From a checkpoint of a small mixture-of-experts model trained on Wikipedia: 24 experts in each of 10 layers, 306M tokens.
Below are experts of layer 5 (counted from 0) of a mixture-of-experts language model. Rows are named router (the router's row for the expert) and show model dimensions 0-127. Each number is 128 + 32 x the weight over its row's rms, rounded and kept within 0 to 255.
After each expert's rows: "gets" lists some tokens that make up at least twice as much of what it gets as of all text. This comes from a sample of Wikipedia text that the model never trained on. Tokens count by the router's weight.

# expert 9
router [157 171 122 195 137 172 155 147 162  78 173 118  95 179 163 164 120 169  97 174 115 166 141 158 167 138 164 163 174  97 180 160 151 147 156 127 158 128 144 160  97 166 108 140 172  74  99  92 120 163 187 174 119 134 158 169 177 124 133 154 134 158  97 100 169 169 149 152  94  98 161 116 156 166 162 104 158 112 185 171  91 116 118 118 140 157 104 162 179 174 129 169 156 178 137 146  77 134  77 149 164  81 109 157 133 106 137 120  99 134 101 100  90 144 104 147 160  96 107  83 114 165 112 105 142 171  81  87]
gets: " P", " M", " E", " 0", " W", "|"

# expert 17
router [165 154  84 148 135 187 165 144 147 126 188 140  57 159 176 132 162 133  79 210 122 166 179 145 123 167 203 154 170 128 155 144 125 172 168 113 149  91 138 156 148 127 126 121 132 103 122 138  73 156 157 165 133 113 112 166 127 116 156 124  97 177  97 106 131 195 126 122  55 137 119 137 110 138 127  92 190 108 158 167 105 129 130 150 150 126 128 129 191 173  81 131 198 158  93 140  93 139  85 163 131  92  83 100 104 125 121 128 118 153 109  78  61 157 101 163 137  95 123 101  93 124 108 104 161 137 107  94]
gets: " The", " In", " A", "The", "In", "A"

# expert 2
router [157 126 119 186 174 154 179 138 123 123 177 154  77 155 120 176 109 147  52 150 104 157 157 175 154 128 128 119 148 133 167 173 201 137 132 127 176 125 149 182  88 157  92 103 148  88  89 108 172 174 145 224  88 175 147 152 127 108 129 121 102 107 121 142 195 158 138 138 104 119 139 103 115 137 131 146 110 104 148 144  81 173 127 147 159 103 112 166 193 139 110 118 183 116 158  88 110 133  76 118 101  39  67 169 118 109 137 122 109 138 127 122  98 104 136 172 156 111 120 138 123 130  87  95 120 188 136 132]
gets: " r", " p", " c", " h", " l", " b"

# expert 11
router [153 203 142 143 163 172 129 145 200  99 151 104 109 160 179 148 155 208 106 146 116 166 151 142 152 140 162 139 177 115 182 160 148 146 142 138 104 152 142 142 105 193 104 106 187 112  43 140 126 164 148 181 162 126 133 148 170 124 129 144  99 210 123  90 146 169  87 153  94 107 115 120 109 137 168  73 135  77 164 151 106 138 147 102 132 162  94 140 170 157 178 166 173 138 135 145  95 120  81 171 135  98 113 126 125  93 137 111 111 134 112 132  97 173 113 124 182 125 108 116 100 131 129 109 145 189 102  64]
gets: " the", "'s", " his", "et", " their", " her"

# expert 5
router [189 161 109 147 186 172 131 151 129 160 154 129  93 195 137 130 140 161 119 177 128 189 130 180 146 101 189 151 151 124 144 110 170 160 155  70 167 113 180 177 129 171  83 134 136 125  22  74  58 157 132 167 121 136 121 142 129 115 124 164 134 151 132  65 189 139 175 159  99 123 171 110 120 145 184  85 125 116 163 127 120 110 156 128 112 132 131 134 187 176 126 125 150 154  94  87 125 138 107 111 121 123 145  84 172 103 127 106 122 122 149  97 119  92  78 117 135  60 101 135  97 125 113 107 148 156  85 142]
gets: "ly", " more", " first", " also", " most", " other"

# expert 6
router [169 190 121 174 144 104 127 177 221  89 166 140  76 162 160 191 164 182 124 134 101 145 102 119 137 125 203 157 155 107 151 159 152 139 178 131 151 148 174 135 123 151 120  97 130 130  94 127 126 177 167 177  78 160 164 145 168 147 126 157 159  99 103 119 121 148 166 150  80 163 184 115 158 117 171 108 122  68 182 166  90 126 137 145 101 179 107 123 143 168 152 136 164 149 157 162  97 125  87 151 138  88 150 170 103  86 136  89 105 154 128 103 100  93 156 107 157  88 123 110  84 151  77  99 152 151 136 130]
gets: "ian", "og", "od", " American", "ish", "ist"

# expert 7
router [127 140 150 167 139 196 147 149 174  99 187 143 136 170 130 144 118 169  82 123 152 172 169 173 147 148 173 102 151  98 122 187 153 119 150  73 162  89 174 147  79 140  75 128 151  73  84  88 100 170 167 179 122 180 129 140 168 177 134 159 114 124 125 123 128 153 138 163 120 127 129 113 129 150 170  62 153 119 192 154  66 150  81 146 113 153 128  93 133 160 151 137 141 122 127 117 124 121  96 153 148  56  89  85  80 132 130 109  98 167 159 117 126 178 148 113 167 142 121  85 101 156 146  98 171 191  82 124]
gets: " G", "C", "c", " C", "ig", "G"

# expert 8
router [116 155 128 173 156 188 173 165 168  83 175 138 115 156 154 136 106 154  95 146 133 150 133 140 140 180 163 148 185  98 161 136 143 155 123 122 132 164 186 156 111 159 126 182 165  89  84  99 141 188 195 157 103 142 141 185 143  94 141 166 128 169  75 115 143 156 141 169 104  95 176 110 151 194 166 109 161 138 167 137 101  98  96 152 121 201 128 126 180 174 145 181 161 144 120 143  72 134  74 151 170  66 137 138 126  93 159 135 118 163 105  97 117 160 107 147 137  83  99 119 128 153 110  86 146 132  92  97]
gets: "b", ".", " B", " J", " 0", "r"

# expert 21
router [123 183  96 144 138 144 133 109 134  68 145 154 121 156 161 179 142 176 134 164 157 161 148 161 174 177 160 177 145  61 157 148 183 164 156  99 160 105 133 127  91 135 117 130 177  87 107 144 109 185 174 164 131 128 108 142 122 182 129 125 112 133  91 129 121 123 107 150  95 126 117  86 103 132 220 124 131  60 193 147  85 194  97  96 113 156 102 152 160 182 161 141 156 166 157 137 105 165  93 142 135  83 138 148 115  71 133 126  89 131 123 103 133 110  87 179 119 101 110  58 129 159 118  98 164 182 126 136]
gets: "h", "am", "ak", "ah", "an", "ar"

# expert 16
router [115 116  87 148 122 169 215 144 146 164 163 129  76 159 165 173 123 177 110 151 119 147 115 139 150 144 146 153 186  60 157 178 161 110 148 148 146 124 154 141 105 180  97 148 150  64 116 113  84 216 144 137 152 163 138 183 126 113 102 115 109 143 126 109 180 145 154 161 122 139 150 111 163 137 155 148 150 115 170 151 152 116 123 107 111 117 127 166 164 162 166 138 144 198 146 108  87 166  65 169 139 137  69 193 175 114 106 153 135 161 113 138 121 120 130 134 124  96  61 122  90 134  91 141 151 158  76  67]
gets: " N", "n", "N", " n", "v", "en"

# expert 4
router [188 137 145 179  98 158 177 108 180 117 148 126  87 147 156 115 171 121  99 156 121 174 179 147 109 132 161 149 168  95 157 108 156 115 129 148 139 137 128 141 133 165  47  82 188  82 104  87 161 169 168 149 131 157  96 184 168 135 172 188  77 153 131  74 152 125 142 163  80 115 141 138 152 158 121  70  99 114 149 177 122 135 133 111  88 143 109 125 142 142 106 185 145 169 124 131 104 156 131 105 136  60 119 142 128 123 153 118  68 147  96  76 106 160 121 120 165 100 122  61  75 101  87 110 124 125  66 158]
gets: "re", "le", "o", "e", "ro", "te"